python train.py --n_layer=14 --d_model=128 --n_experts=8 --experts_per_token=2 --d_expert=48 --d_shared_expert=64 --activation="geglu" --moe_layers=[0, 1, 2, 3, 4, 5, 6, 7, 8, 9, 10, 11, 12, 13] --router_score="softmax" --normalize_top_k=true --routed_scale=1.41 --balance_loss=0.00517 --balance_bias=false --router_bias=true --init_std_router=0.0218 --lr_router=0.00225 --vocab_size=8192 --norm="rmsnorm" --norm_eps=1e-05 --tie_embeddings=false --optimizer="adamw" --lr=0.00418 --beta1=0.9 --beta2=0.98 --grad_clip=1.0 --batch_tokens=[65536, 131072, 196608] --seq_len=1024 --train_tokens=409200000 --steps=3274 --dataset="wikipedia_en"
Below are experts of layer 4 (counted from 0) of a mixture-of-experts language model. Rows are named router (the router's row for the expert), gate (a neuron's input weights, with its number), up (a neuron's input weights, with its number) and show model dimensions 64-127. Each number is 128 + 24 x the weight over its row's rms, rounded and kept within 0 to 255.
Before each expert's rows: a language model's description of what the expert responds to; "comes after" lists some tokens at least twice as common just before its tokens as in all text. This comes from a sample of Wikipedia text that the model never trained on. Tokens count by the router's weight.

# expert 1
Description: Numerals of all kinds (counts, dates, table values, coordinates) plus hyphens, em-dashes and opening parentheses: 35, 21, 1,045, Israeli-UAE.
comes after: " |", ".", " (", ":", "|", "–"
router [150 144 121 158 150 174 159 126 130 115 150 148 101 127 102 126 148  97 172 182 168 119 135 128 116 116  73 143 110 118 138 100 109 132  78 143 125 129 129 121  59 127 105 136  96 108  88 118 131 133 112 126 125  76 121 102 132 156 115 120 152 117 142  72]
gate12 [143 167 111 128 117 122 144 131 115 116 132 116  59 154 148 111 102 106 127 132 118 153  94 119 105 153 111 134 152 119 148 117 148 181 106 208 125 164 128 115 146 101 144 101  76 129 130 144 114 116 107 125 113 144 130 108 135 120 162  71 152 126 142 124]
up12 [149 187 119 133 164 154 130 136 134 131 113 120 116 176 125 108 135 141 101 190  91 128 113 144  79 161 119 127 155 114 127 103 114 139  93 190 106 163 125 105 153  65 131 146  72 124 109 116  78 126 109 121 145 119 104 123 156 115 148 123 100 166 143 113]
gate13 [119 128 120 110 128  83 179 130 150 105 129 134 136 141 151 136 170 107 120 126 120 120 127 122 175 145 133 121 129 150 157 139 127 143  96 108 170 151 115 163 155 117 145 107  90 133 147 109 164 149 150 162 111 157 150 119 121 161 143 119 101 133 124 104]
up13 [121 140 122 121  91  60 144 154 119 149  99  86 178 131 140  89 145 137 113 153 115 117 154 109 128 122 142 119 139 135 108 148 155 161 134 156  93 181  99 138 133 145 124 144 126 124 165 117 151 105 138 162 131 128  70 135 131  84 137 124 120 133 149 134]
gate14 [125 153 146 122 175 125 164 128  90 150 117 152 128 146 140 148 108 126 136 166 124 129 114 125 109 163 137 157 134 121 190 111 116 109  95 122 123 184 125 125 130 125 163 128 109 155 137 144 138 142 152 129 123  80 102 135 122 124  84 161 121 151  84 144]
up14 [180  92 113 152 166 142 150 133 141 151 116 120 113 103 124 120  93  89 154  88 156 139  67 173 133 139 137 145 149  92 135 114 117 104 140 101 102 145 125 159  95 123 117 136 118 128 125 132 128 156 136 109 130 122  86 125 125  80  99 104 136 124 134 102]
gate15 [144 126 134 127  86 133 145 118 162 136  95 148 138 140 150  98  95 111 138 144 148 120 128 144 121 163 160 132 115 140 124 136 182 151 106 139 161 154 116 177 118 151 101 111 122 137 126 119  73 108 144 139  94  98  99 126 105 111 126 141 105 120  90 154]
up15 [144 127 147  99  92 176 150 132 122 164 166 130 137 143 127 146 101 146 127 147 119 117 131 113 101 171 106 152 150 139 171 124 123 125  98 137 109 150  55 148  87 113  92 146 131 123 134 130  79  89 136 105  97 121 110 145 107 191  92 133  98 118  79 139]
gate16 [130 132 132 155 108 114 118  96 107 120 138 137 125 141 127 101  93  93 130 155 142 104 168 162 104 131 114 125 129 155 147 120 117 100 152 115 147 140  96 152 139  91 132 109 107 142 143 143 168 148 137 179 130 115 121 113  84 118 168 116 136 116 137 132]
up16 [122 146 103 147 126 131 113  64 169 110 135 121  98 108 112 165 120 147 161 114 128 135 135 105 140 113 116 123 114 138 115 116  97 148 133 102  82 124 155 140  97 109 105 131  92 131 172 128 165 111 162 147 192 104 115  93 136 156 192 146 133 144 171 115]
gate17 [140 154 146 101 125 121 165 119 127 116 141 129 100 143 165 103 149 125  76 190 107 107 114  96 137 122 135 155 166  88 147 125  95 157  98 141 144 121 137 130 111 140 125 105  80 122  94 153 112 130 108 122 120 147 107  74 151 115 184 140 147 125 117 110]
up17 [ 91 118 146 121 141 150 148 149 129 151 128 135 107  80 148 109 153 121  99 143 168 121 107 180 119 123  96 155 151 124 119 114 128 112 130 138 124 122 138 137 121 173  89 119  68 117  84 117 112 122 109 139 121  98 121 122 145 166 183 116 117 152 116 140]
gate18 [153 179 133 118 113 130 132 142  85 109 137  94  88 131 127  91 115 122 110 145 155 108  93 119  99  99 135 140 180 110 143 118 118 155 109 190  98 154 131 152  97 144  99 124 136 132 133 123  66 141  87  93  91 150 132 125  99 157 132 143 125 124  96 123]
up18 [126 153 101 139 129 120 120 115 167 109 125 165 135  89 143 155 125 106 133 161 117  91 156  98 142 137 124 150 125  98 132 132  99 149 141 133 168 137 129 131 134 127  78 194 133 151 126 128 112 138 151 141  88 140  89 107 145 152  98 147 116 191 103 124]
gate19 [161 121 136 109 113 141 148  96  55 137 138 173 131 133 130 145 107 117 105 128 129 108 135 137  74 130  92 151 122 100 154 122 108 116 156 163  74 128 138  88 134 121 148 110 165 150 138  93 115 141 149 118 143 145 104 112 179 108 175 111 125 140 115 176]
up19 [175 125 117 127 133 130 116 119 110 134  81 130 135 124 112 116 137 153 100 116 150 140 155 113 167 149 115  87 162 134 110 118 124 144 147 131  94 133 165 126 129  86 113 119 147 147  92 120 112 132 128  84 134 103 116 149 108  96 130  78  89 110 140 151]
gate20 [116 115 126 103 120 140 185 108 105 141 166 124 117 108 138 131  80 140 119 130 109 165 129 121 139 115 152 154  87 125 109 133 157 139 124 136 167 204 125 123 122 136 151  84  97 104 136 125 124 133  99 139 144 145 126 153 112 160 145 111 144 161 115 109]
up20 [102  96 137  82 138 111 107 129 169 128 137 137 128 145 172 158 106 152 126 164 129 171 139 125 113 151 117 135 126 116 156 155 103 122 123 153 167 112 122  99 123 124 121  77 117 108 143 111  96 100  88 112 114 117 120 153 168 148 144 135 129 183 129  69]
gate21 [148 152 125 103  87 109 164 174 171 147 132  84 121 136 127  85  85 129 106 152 140 103 137 151 117 125 104 126 104 139 177 150 105 155 120 160 152 153 108 133 128 143 101 149 120 162 163 130  83  90 170 147 133 122 108 135 127 108 106 140  78 145 100 163]
up21 [136 156 107 124 119 108 135 152 159  92 131 121 100 131 167  98  78 131 155 149 155 129  87 124 128 106 100 140 101 135 100 131 122 143 148 134 147 129  99 113 100 128 142 136 110 135 149 154 126 129 136 160 109  92 110 118 155  81 105 130  92 150 150 108]
gate22 [121 157  98 125 144 146 131  67  84 151 147 134  96 157 135 127 125 176 120 124 162 114 157 112 160  91 148 143 109  99 115 109 113 130 157 151 125 109 144 129 130 104  95 109 109 123 117 119 142 119 135 141 176 150 131 108 102 139 169  92 119 146 127 121]
up22 [154  99 152 132 153 120 102 130 118  80 101 104 108 142 149  91 110 123 170 118 112 149 112 116 113  86 150 138 120 109 140 151 153 148 116  94 119 120 106 115 106 135 183 190 182 126 158 152 113 154 136 170 124 139 192 115 120  50 115 121 115  75 139 133]
gate23 [ 96  77 127 118 116  66 188 106 163 159 110 116 117 145 158 165 105 188 121 113 116 160 123 127 125 183  86 129  82 163  90 133  91 116 132 152 142 124 128 107 117 130 106 113 136 131 144 140 166 174 148 129 144 144 153  70  92 126 121  91 114 101 103 124]
up23 [ 99 145 119 106 100 152 157 150 121 152 129 121 167 183 134 114 153 142 118 180 123  98  81 167 132 121 120  98 107  94 144 126 154 158 148 128 121 135 118 173 136 151 174 131  99 116 114 118  99 124 151 170 119  83 122 120 150 142 150 146 108 134 127 101]
gate24 [125 100 110 113 106 166 119 111 106 144 138 136  90 111 109 127 151 152 125 140 117 133 130 152 109 115 129 168 110 150 142 134  87 170 135 121 100 165 115 136  97 120 148 115 154 105 146 135 110 134  91 103 126 120 152 153  77 145 104 143 121 115  82 138]
up24 [130 149 133 100 114  99 138 106 196 103 120 111 160 102 167 129  78 113 138 103  92 127 133 172 186 157 159 137  78 132 148 122 100 112 124 129 168 119 109 145 128 106  93  91 115 147 114 127 135 129 135 139 159 138 145 131  96 101 168 150  98 127 131 130]
gate25 [176 156 120 105 132  75 136 157 117 127 147 136 141 101 131 118 128 113 131 121 166 100 141  96 149 134 108 140 127 122 143 109 136 116 147 144  94 144 117 162 115  93  93 119 143 168 149 114 129 112 189  99 109 146 108 135 140 109 126 164  83  87  89  89]
up25 [127 120 140 137 110 152 121 102 115 123 115 112 132 118 105 100 105 148 118  75 115 162 138 145 100 116 125 102 108 134  99 153 114 157 129 108 163 124 145 140 101 102 121 161 119 115 138 117 110 172 162 179 157 123 161 132 107 173 150  97 165 151 148 194]
gate26 [136 109 177 105 151 147 103 113  90 154 109 133  66 114 150 154 112 129 113 132 102 151 134 156 114  84  95 137 116 113 153 162 129 143 126  91 103 167 110 164 111 115 139  93 102 131 147 150 131 109 114 142 112 168 111 108 126 127 161 120 101  99 100 133]
up26 [112 126 122 158 132 131 117 133 138 132 171 134 153 164 137 111 112 113 137 130 114 162 147 158 133 153 132 124 135 150 108 162 128  86  89 144 145 139 128 122 120  98 119 133 145  99 141  94  90  86  97 105 149 136 131 130 145 111 168  94 178 147 148 172]
gate27 [127 108 109 129 107 111 117 143 159 125 107 122 143 145 135 125 131  98  71 115 126 114 108 138 158 106 134 117 113 107 148 188 122 164 160 116 177 160 170  99 157 105 169 118 114 145 144 109 134 138 150 103  85 130 149 138  50  92 108  77  99 118 102 123]
up27 [ 98 111 174 126 155 148 163 101 139 112 147 142 143 155 144 143 134 141 154 120 110 151 116 129 147 116 147 140 140 135  93  88 182  88 129 114 131 140 117 145 157 144 150 146 148 113 120 146 155 112 148 176 114 118 115 118 129 105 126 140 102 121 133  96]
gate28 [131 120 116 101 124 142  90 141 158 116 120 109 155 144 157 108 135 116  86 129 106 115 113 115 140 102 173 135 115 128 174 127 117 118 144  81 125 146 122 138 140 129 157 142 161 126 125 115 128 169 171 132  72 139 162 140  95 128 117  78  67 125 122 115]
up28 [182 121  57 136 126 193  92 141 143 139 126  92 128 102 134 111 134 103 126 166 124 173 109 167 127 105 119 151 116 125 152 159 127  86 128 144 105 154 103 134 118  88  87 124 137 109  99 125 147 141 112 140 154 128 144 152 149 125 155 107 149 180 116 108]

# expert 2
Description: Line breaks, heading markers ==, table pipes, periods, closing parentheses and other structural punctuation, especially around section headings like ==Early life==.
comes after: "\n", " |", ")", "==", " =", " =="
router [118 133 141 100 121 128 211 108 105 139 148 120 158 106 130  97 155  98 110 118 110 144  86 116 151 103 160 112 134 110 170 127 150 157 107 144 115  94 173 146 148 109 129 113 136 150  82 168 156 116 141 100 125 147  70 153 126  96 118 148 145 137 133 123]
gate12 [122 150  77 126 110 114 154 144 105 127  89 122 126 163 142 122 149 117 113 164  82 105 101 106 134 139 135 117 122 164 117 150 108 128 114 142 148 130 157 137 147  87 142 125  91 149 135 189 154 159 144 113 101 144 148  86 141 123 134 145 130 113 123 134]
up12 [123 158 138 145 147 151 128 146 140 141 112 110 121 127 120 142 110 112 107 118 121 168  94 148 122  96 177  88 133 134 185 169  91 161 165 161  97 185 114 186 105 132 128 124 155 130 162  98 113 115 153 116 130 118  97 143 107 133 143 101  87 107 131 131]
gate13 [144 166 128 137 159 149 131 115 142 103 126 132 116 131 147 161 119 153  71 111 147 137 178 140  95 123 154 134 137 140 142 142 117 157 110 139 155 136 106 152 198 128 149 107 118 126 117 174 135 122 142 116 156 188 149 161 158 117 103 149 165 142  96  91]
up13 [117 103 139 152 149  79  74 127 115 157 152 147 136 131 110 160 120 152 147 100 114 144 137 133 154  88 141 133 100 151 144 119 127 133 145 136 150  87 134 105  98 135  84 178 106 136 109  90 118 168 146 130 149 154 143 114 138 128 134 118 136 104 109 166]
gate14 [145 111  98 121 122 142 152 109 113 109 117 165  90 117  99  94 119 131 122 137 144 103 128 105 165 120 150 113  84 133 124 128 128 134 127 186 149 100 156 112 125 147 125 116 157 130 141 118 137 158 118 148 148 178 141 122 156 135 141  96 136 129 122 174]
up14 [151  81 156 126  96 130  82 132 101 108 121  91 125 111 138 124 122 104 131 127 155 122 140 135  98 148  72 158 125 141 108  84 155 140 128  93 119 133 181 153 106 107 121 181  73  89 132 145 111  90 111 123 101  95 153 139 105  67 156 112 124  95 133 129]
gate15 [177 151 132 142 116 109 173 125 116 163  88 162 127 104 116 159 110  76 118 123  99 137 131 133 161 141 120 163 127 159 159 128 136 177  98 114 141 113 128 105  96 137 132 175 111 151  99 152 126 102 197 149 113 120 101 110  86  89 137 118 119 100 142 106]
up15 [ 94 127 104 114 153 116  91 137 147 103 142 135 116 157 158 124 141 167 156 144 148 119 122 138  83 145 144  99 133  98 101 123 148  95 158 144 138 148 164 122 175 120 132  89 148 180 149  97 145 157  62 127 122 118 143 121 182 164 133 128 123 142 120 152]
gate16 [146 151 122  98 165 111 166 123  68 152 146 109 117 108 112 122 169 127 143 201 169  43 136 106 108  99  81 147 117 135 134 147 100 129 145 153 121 172 106 171  95 126 109 116 128 128 117 170 142 173 102 153 146 125 143 104 125 125 146 140 133 113 129 143]
up16 [132  72 152 136 125 117 137 127 152 100 142 175 121  92 172 116  90 145 136 116 125 121 134 141 153 130 133 124 122 139 102 115 121 162  93 168 102 145 136 127 146 124 129 138 111 142 118 165 165 107 119 176 121 155 155 142 163  97 120 104 116  97 153 138]
gate17 [139 137 115 144 151  92 135 136 124 165 115 117 105 127 126 114 141 143 100 164 121 133 133 153 110 141 145 151 117 149 157 102 173 121  83 140 176 139 128 118 147 145 118 144  95 135 170 141  74 105 112 138 120  91 118 112 106 138 117 140 103  81 107 116]
up17 [118 158  97 113 137 108 204 115 131  86 125 106 133 104 144 118 114 102  99 174  87 130 135 121 102 146 151 101 120  95 141  95 140 163  86 171 126 122 121 157 158 125 151  95 119 138 136 129 132 108 130 125 140 101  90 141 118 131  89 174 126 158 152 166]
gate18 [157 108 101 100 130 112 178 137 143 139 124 101  95 152 120 152 124  99 132 142  84  97 121 151 103 137 144 134 133 144 162 119 115 133 117 188 162 116 148 116 151 105 181 111 108 135 157 118 168 134 109 115 150 106 124 150 114 139 133  91 134  85 131 124]
up18 [120 127 140 108 134 107 161 151 196 141  73 134 141 142 171 148 143 112  94 125 132 105 147 148 159  83 166 114 127  84 140 127 115 132 116 124 159 110 150 189 156 126 132 110 134 119 135  94 164 147  98 120 148 133 103 119 155 120 129  97 127 145 141 132]
gate19 [134 148 120 162 119 160 104 109  92 115 153 138 122  97 152 138  96 142 121 116 106 113 106 138 159  99 106 136 124 121  89 118 106 104 174 139 128  89 171 152 107 128 133 103 135 138 116  99 161 136 147 116 149 127 116 129 113 138 164 156 162 149  73 132]
up19 [120 151 148 120 123 104 156 123 131 159 104 151 131 127  99 117 131 108 122 117 146 113 154 128 129 178 130 133 157 167 113  97 146 160 120 115 161 139 122 148 151 136 114 118 121 122 137 125 129  64 137 140 137  76 126 129 135 126 155  96 188 155 143 156]
gate20 [110 123 146  99 126 143 103 106 116 124 124 142 131 116  95  78 127 135 101 172 130 148 146 133 119 154 136 110 127 113 152 103 128 103 118 154 209 135 128 129 140 149 146 115 146  91  99 157 131 155 100 137 140 115 108 123 107 171 135 101 150 114 146 109]
up20 [118  97 131 116 135 145 123 139 125  81 125 139 131 136 126 107 169 117 100 133 102 155 113 157 113 114 114 141 112 124  79  99 103 129 109 149 131 141 154 142 106 152 133 105 153  96 139 118 148 169 165 163 148  87 124 116 123 154 159  91 122  77 161 162]
gate21 [117 124 131 127 133 144 143 144  75 131 137 133 115  96 129 161 124 149 144 110 138 103 141 114 160 152 127 149 154 143 135 106 125 124 134 180 103 121 142 119 121  99 147 124 137 117 114 163 141  92 101 111 149 147 158 110 124 118 144 131  99 110 115 155]
up21 [129 171 115 145 136 112 152 127 160  97 149  99 138  98 147 126 135 146 119 156 109 140 117  94 141 144 160 125 126  96 188  96 140 144 146 166 146 124 103 110 116 142 126 104 104 118 111 157 134  87  90  76 107 134 142 131 141 168 114 138 141 132 129 114]
gate22 [143 146  74 128 121  74 122 131 155 101  91  88 116 114 137 119 116 149  92  94  61 126 134 102 120 133 142 124 133 131 124 157 114 152 120 142 177 130 159 117 157 127 176  70 114 113 168 105 104  89 119 124 140 122 116 132  97 138 133 145 115 150 142 142]
up22 [113  79 142 109 148 150 132 155 144 149 139 134 105 109 123 149 147 103 107 128 154 112 118 117 143 119 125 121 104 148  93 102 156 105  57 115 116 145  91 101 139 156  85 143 121 121 136 119  96 138 106 135 101  97 155 136 147 121 117 103 124 107 124 151]
gate23 [106 134 154 110 169 134 167 104 143 165 152 123 115 133 148 130 114 124 138 153 127 108 148 136 107 134  96 135 105 128 135  89 126 130 128 163 138 161 118  99 132 107  88  92 136 140 157 157 121  85 135 149 125 154 120 122  97 164 139 152 119 118 117 159]
up23 [153 118 142 123 139 152 152 132 123 156 155 136 127 158 162 117 142 128 172 148 167  94 151 151 115 147 130 166 161 145 122  58 158 111 125 155 120 136 113 141 156  93 134 137 126 124 180 112 159  85 136 117  82 147 106 152 160 132 158 123 103 179 129 100]
gate24 [143 113 133  80 118  82 124 119 140 117 115  81  84 102 152 129 125 154  86 133 120 157 127 111 120 132 159 133 162  97 154 159  86 166 152 169 150 180 132 113 128 139 177 129  92 154 144 129 115 137 144  77 157 123 114 125 123 108 121 131  83 158 114  92]
up24 [148 128 136 102 121 147 117 129 140 163 121 120 111 133 140 122 128 149  96 135 136 154 126 119  98  85 143 139 126 118 150 148 130 141 110 121 133 156 133 135 151 155 148 134 117  97 104 166 128 155 140 156 117 127 125 135 118 106  58 181 167 132 107 145]
gate25 [126 134 104  84 138  97 148 110 146 166 123 144 115 153  72 134 171 112  90 120 113 151  82 116 134 104 129 151 143 152 113 124 135 151  82 143 127 136 133 142 144 125 151 171 158 147 142 147 125 144 160 137 202 102 100 102 129 105 125 105 122  95 122 110]
up25 [118 148 183 142 134 150 116 120 125 147  92 118 132  95 123 129 126 169 160 112 145 131 124 154 144 145 103 148 128 138 109 121 141 110 156  78 117 158 122 124  76 128 123 119 113 154 172  99 166 167 170 120  83  98 125 116 113 115 114 111 133 130 130 149]
gate26 [137 175  94 134 124 113 161 106 120 174 137 197 104 122 138 140 138  95 175 122 123 140 126 118  79  94 131 150 131 171 134 122 175 164  99 134 132 128 117 139 125 131 175 127 117 132 111 133 115 122 130 114 102 113 115 122 107 140 152  88 132 135 127 100]
up26 [ 98 149 106  65 148  95 161 140 113 114 152 131 125 150 149 125 122 149 143 138 125 120 157 134 118 111  84 111 164 126 105  81 119 104 124 153 106 161 137 138 129 109 108  51 135 152 127 151 129 107  75 125  98 128 124 140 137 113 117  78 135 152 131 169]
gate27 [119 137  94 116 103 123 132 119 145 135 149 125  94 108 132 126 111 106 104 127 126 124 110 119  80 148 126 128 159 152 158 118 154 161 109 123 153 140 142 135 130 137 187 115 150 158 124 124 109 110 127 156 118 146 168 128 171 138 125 138 138 142 139 115]
up27 [131 132 142 141 167 127 141 121 131 125 151 153 117 162 125 148 124 168 118  98 130 138 144 114 119 141 163 104 155 116 114 109 152 165 141 126 100 156  90 121 116 136 102 144 129 113  93 192  95 125 104 123 190 120 164 149 162 155 136 132 129 114 136 126]
gate28 [111 135 146 100 130 124 155 107 134 115 127  96 129 150 161 117 120 128 131 178 157 114 110  92 137 136  78 133 121 124 131 119 138 160 140 148 148 167 121 180 143 102 146 118 101 141 110 152 122 148 110 115  87 164 111 130 148 127 147 130  92 103  70 125]
up28 [149 127 111 136 129 117  98 169 153 150 104 150 129 111  99 118 140 135 131 108 155 107 135 133 168 165 109 147 126 155 136  82  77 133  91 112 131 104 166 125 128 146  42  83 150  97 171 115 142 150 144 154 122 121 149  89  83 136 145 117 137 134 132 109]

# expert 7
Description: Articles and possessive determiners before nouns (the, a, his, its) plus table pipes, semicolons and colons in tables and infobox lists.
comes after: "\n", " ", " of", ")", " 0", " 1"
router [119 129  92 117 134 105  78  90 147 122 138 127 142 167 189 150 118 150 109 142 108 149 178  84  70 149  99 103  95 130 136 101 127 121 121 128 127 142 163 124 137 153 143 150 109 121 152 112 103 147 134 152 146 108 182 144 109 147 104 157  94 123 149 162]
gate12 [175 156 107 132 155 103 184 121 108 143 146 110 101  92 166 141 128 135 109  74 129 146 110 133 107 123 164 142 146 128 144 160  83 189 132 104 102 113 170 121 126 113 125 103 137 129  91 173 112 136 136  71 123 152 108 144 107 100 151 135  93 157 137 140]
up12 [141 117  87 159 128  72  88 132 201 138 153 103 134 122 160 163 141 137 142 137  66 124 137 131 136 171 131 116 131 142 115 112 135  97 163 116 144 104 141 150 127 120  82 141 112 160 130 129 111 117 155  94 101 110 114 100 110 120 146 144 149 128 134 177]
gate13 [163  70 151 142 140 153 137 130 130 141 114 136 129  99  97 127 115 127 149 129 121 123 156 148 135 115 136 158 113 162 160 173 154 158 104 133 138 130 100 179 116 143 111 141 150 123 130 106 133 178 134 119 133 111 127 157 116 136 119 123  91  96 113 152]
up13 [122 152 116 129 107 135 111  97 119 156 131  97 146 159 167 104 133 124 139 135 123  98 105  83 103 139 140 129 121 166 115  90 105 122 124 131  78 125 138 150 135 118 104 146 140 123 136 114 138 161 136 151 151 163 133 137 154 156 119 130 150 177 120 167]
gate14 [127  99  73  84 160  95 127 108 130 131 120 106  96 143 163 129 119 143  86 126 107 140 122  78 158 100 121 126 119 131 142  85 113 174 122 149 173 104 127  88 114 132 157 129 119 196 159 110 133 153 120 121 129 138 117 114 108 113 127 137 113 134  68 128]
up14 [112 131 135 173 131 122 124 139 148 116 130  98 127 120 119 142  96  51 141 130 123 138 119 149 124  98 146 115 114 100 133 132 141  81 106 127 128 105 129 139 155 140 114 135 109  87 113 158 159 115 117 179 106 115 133 117 148 126 113 120 104 124 149 108]
gate15 [121 127 160 142 126 173 106 126 153 124 153 125 120 131  94 104 100 102 104 161 175 118 127 136 120 100 127 169 135 102 109 181 136 134 132 150 130 153 129 142 116 104  92 105 141 118  76 114 134 146 102 142 115 147 126 121 144 120 146  90 124 102 100  99]
up15 [145  91 146 127 123 110 157 138 137 137 112 110 128 125 103 155 152 155 130  95  92 116 143 131 156 144 124 131 116 147 149 107  77 131 145 122 120 118  91 119 134 124 136 127 116 121 129 141 128 165 159 150 166  92 113 125  71  68 117 104 156 166 104 142]
gate16 [125 123 187 103 108 112 130 138 136 140 135 111 114 133 117 121 131 133 106 173 128  97 106 126 132 167 134 133 142 151 148 198  91 143 110 140 182 120 118 108 124 131 152 126 127 163 158 121 140 128 140 112 117 154  92 125 140 150 139 147 116 123  57  65]
up16 [137 109 144 145 157 176 136 144 159 146 119  78 114  91 106 113 121 162 102 121 165  51 124 138 119  97 105 117 167 127 139  98 128 149 100 118 151 141 117 133 103 111 144 130 121 165 157 130 111 109 148 139 126 107 126 144 144 156  87 144 121  95 119 122]
gate17 [146 157 103 119 119 116 180 147 160 131 152 133 120  85 144 130 125 130  93 127 105 159 116 114 168 131 125 110 105 133 174 112 113 146 112 139 112 124 120 113 154 120 173  89 141 117 102 139 128  84 136 104 101 153 122 111 119 124 119 111  92 169 148 144]
up17 [122 160 139 154 114 156 139 133 140 114 116  81 116 128 130 120 124 128 146 106 123  94 100 153  74 110 104 103 154 193 145 150 161 109 127 125 146 149  90 167 129 128 125 116 135 118 110 125 127  99 163  97  96 133 109 150  89 153  96 183 107 116 104 143]
gate18 [144  90 154 113 114 161 116 146 119 133 169 105 133 117  83  98 121  98 138 154 171 147 124 119 130 118 118 187 123 113 115 144 116 135 111 114 131 174 119 109 115 115  91  99 120  90 106 122 138 164  66 142 121 138 131 121 171 115 143  88  86  94  97 102]
up18 [148 126 153 132  89 156  97 135  88 133 111 117 150 149 110  91 151 154  99 110 113 156 152 144 161 117 111 130 101 121 117 110  81 157 147 138 113 117 149 117 156 160 149  74  99 111 114 129 120 167  97 120 136 126 103 104 148 125 138 147 132  97 135  96]
gate19 [137 146 120 132 121  99 112 128 113 105 133 160 130 125 128 149 102  82 109  88 152 116 159  91 145 138 114 161 111 160 114 129 144 154 124 105 133 144 183 124 105  89 171 142  99 122 100 118 112 162  90 184 119 134 111 135 159 123 127 152  93  96 142 135]
up19 [143 127 118 144 116 123 175 129 132 137  78 108 125 126 106 124 132 138  86  99 102 131 116 128 130 129 154  90 135 104 158  99 121 110 145 136  96  99 182 137 165 202 153 135 144 127 113 122 135 154 138  76 126 120 134 121 122 131 143 148 143 125 130 177]
gate20 [159 108  99 164 113 143 123  88 146 125  89 130  99 122 122 167  91 133 174 132 105 102  98 104 127 112 151 161 169 171 138 138 114 143 182 171 149 111 130 153 139  91 113 142 153 150 151 107 125 108 163 134 140 127 106 123 133 154 130 150 164 115 111 131]
up20 [183 123 107 101 108 130 118 120 139 113 104  88 130 135 122 106  94 131 121 165  78 123 125 113  98 101 165 141 141 148 187 111 133 143 115 128 134 113 145  97 141 116 137 148 165 128 122 142 112 137 159 129 132 187 112 142 152 105  91 123 144 138 113 161]
gate21 [137 134 110  69 108 105 121 130 141 117 138 109 115 103 106 153 134 116 124 135  95 158 113 121 151 159 103 129 142 117 133  92 129 160 124 151 146 121 160 154 157 118 135 117 164 100 154  80 111 171 107 144 133  93 111 131 124 122 173  71 116 159 126 120]
up21 [133 129 163 124 120 134  98 105 157 106 130 202 131 146 100 131  97 169 119 107 148 152 150  90 126 125 165 110 107 118 144  78 129 157 110 128 144 135 111 108 158 111 146 156 157 134 105 145  98 135 145 169  98  99 119 111 152 122 140  75 126 148 175 128]
gate22 [109  92 102 104 119  87 112 181 148 127 136  95 127 135 155 180 112 159  76 132 115 171  68 135 122 131 128 114 136 125 144 136  91 111 144 121 126 113 160 110 131 166 151 126 143 124 141 153 111 165 116 139 100 191 132  98 110 136 141 122 135 137 129 135]
up22 [154 133 117 118 103  66 145 121 110  92 116 121 138 130 171 133 111 166 117  64 114 123 108 103  79 152 144 119 149 137 132 107 130 167 100 128 121  87 147 112 143 126 158 133 142 109 166 191 119 131 158 119 114 140 119 138 114 152 110 103 142 145 138 181]
gate23 [159 127 140 150 119 161 127 137 108 141 138  90  80 100 123  96 146 113 113 132 136 123 137 144 161 129 110 160 131 160 128 148  85 121 118  84 135 157 131 141  91 136 125 132 157 123 198 147 129 129 106 122 139 140 130 154  68  86 121 147 147  89  77 132]
up23 [107 110 173 100  79 139  92 126 126 113 134 143 128 111 135 168 110 100 101 144  99 141 105 124 106 102 125 119 152  78 130 141 131 144 122 164 108 138 140 154 125 110 128 118  85 112 134  99 139 110 102  93 122 108 107 123 147 135 154 109 145 172 166 104]
gate24 [147 102 120 104 140 149 127 172 117 154 130 106 131 153 134 134 100 142 106  89  91 119 128 124 147 173 155 150 113 139 167 102 183 159 156 141 107 136 119 164 138 105 144 134 109 153 105 186 127 145 142 177 136 156 131 123 138 137 112 107 101 115 122  90]
up24 [144  57 142 111 159 104 163 116 124 147 120 128 132 105 124 153  81 142 133 160 127 118 126 134 146 133 156 127 133 103 124 113 108 114 115 118 134 127  85 109  94 147 133 123 119 158 130 142 140 146 123 186 129 132 113  86 124 126 178 147 156 123 125 101]
gate25 [136 110 158 126 148 186 116 113 132 123 161  96 115 138 122 125 131 117 166  93 145 125 150 154 151 143 124 165 127 133 132 111 130 155 164 131 110 134 110 133  99 134 122 130 120 138 116 144 117 121 123 152 143 102 123 104  96 139 130 110 161 100 122 117]
up25 [142 176  98 152 154 147 104 136 134 100 119 120 142 122 135 117 108 128 131 165 106  93 120 133 133 146 151 114 158 113 119 161  86 152 158 139 115 152 152 121 112  79 150 121 141 109 156 138 160 132 149 151 130 114 131 157 120 142 118 149 111 168 148 178]
gate26 [180 143  97 143 130 138 130 142  99 128 119 161  90 151 152 158 120 135 127 106 101 143 108 147 144 137 127 140 156 127 119 126 131 154 163 145 146 104 151  82 119 151 119 112 130 141 148  74 115 113 136 163 144 129 103 105 124 174 174 131 111 105  79 151]
up26 [134 167 104 153 112  92 124 136  95  74 116 120 131 121 133 137 173 129  84 103  87 143  88 137 150  92 140 120 132  88 119 126  92 124 153 159 135 125 146 104 166 138 106 121 142 114 111  71 116 128 103  93 131 184 133 127 156 143 141  90 135 154 121 146]
gate27 [159 109 152 155 106 165 181 135  97 143 146 105 120  97 114 138 161  72 121 106 120 160 126 172 139 107 129 161 123 144 135 159 143 151  84 108 112 126 106 117 121 124 150 103 114 116  94 170 133  92 163 118 124 120 103 121 113  91 147 125 146 107 148  86]
up27 [111 167 106 104 117 126 102 159 127 115 168 118 121 140 112 101 119 124 152 116 134 135 122 122 159 124 129 129 143 109 112 129  86 149 165 139 171  94 152 154  65 108 130 125 139  77 182 130 108 154 112  86 114 122 107 142 132 157 153  93 148 105 119 136]
gate28 [128 144 134 150 120 141 125 132 109  99 137 130 136 147 100  76 130 184 127 148 116 157 135 108 127 103 110 137 146 134  91  95 117 143 144 151 156 160  84 171 105 111  77 123 162 148 195 113 123 155 115 109 109 182 142 128 168 147 140  94  95 171 127 133]
up28 [138 116 144 118  97 139 125  84 137 127 129 122 120 108 133 101 142 143 130 150 184 121 110  89  83 152 142 128 129 100 119 112 105 153 117 142 112 176 112 121 142 127 103 117 160 143 113 120 108 108 115 124 113 125 124 119 182 137 128 134 165 115 131 173]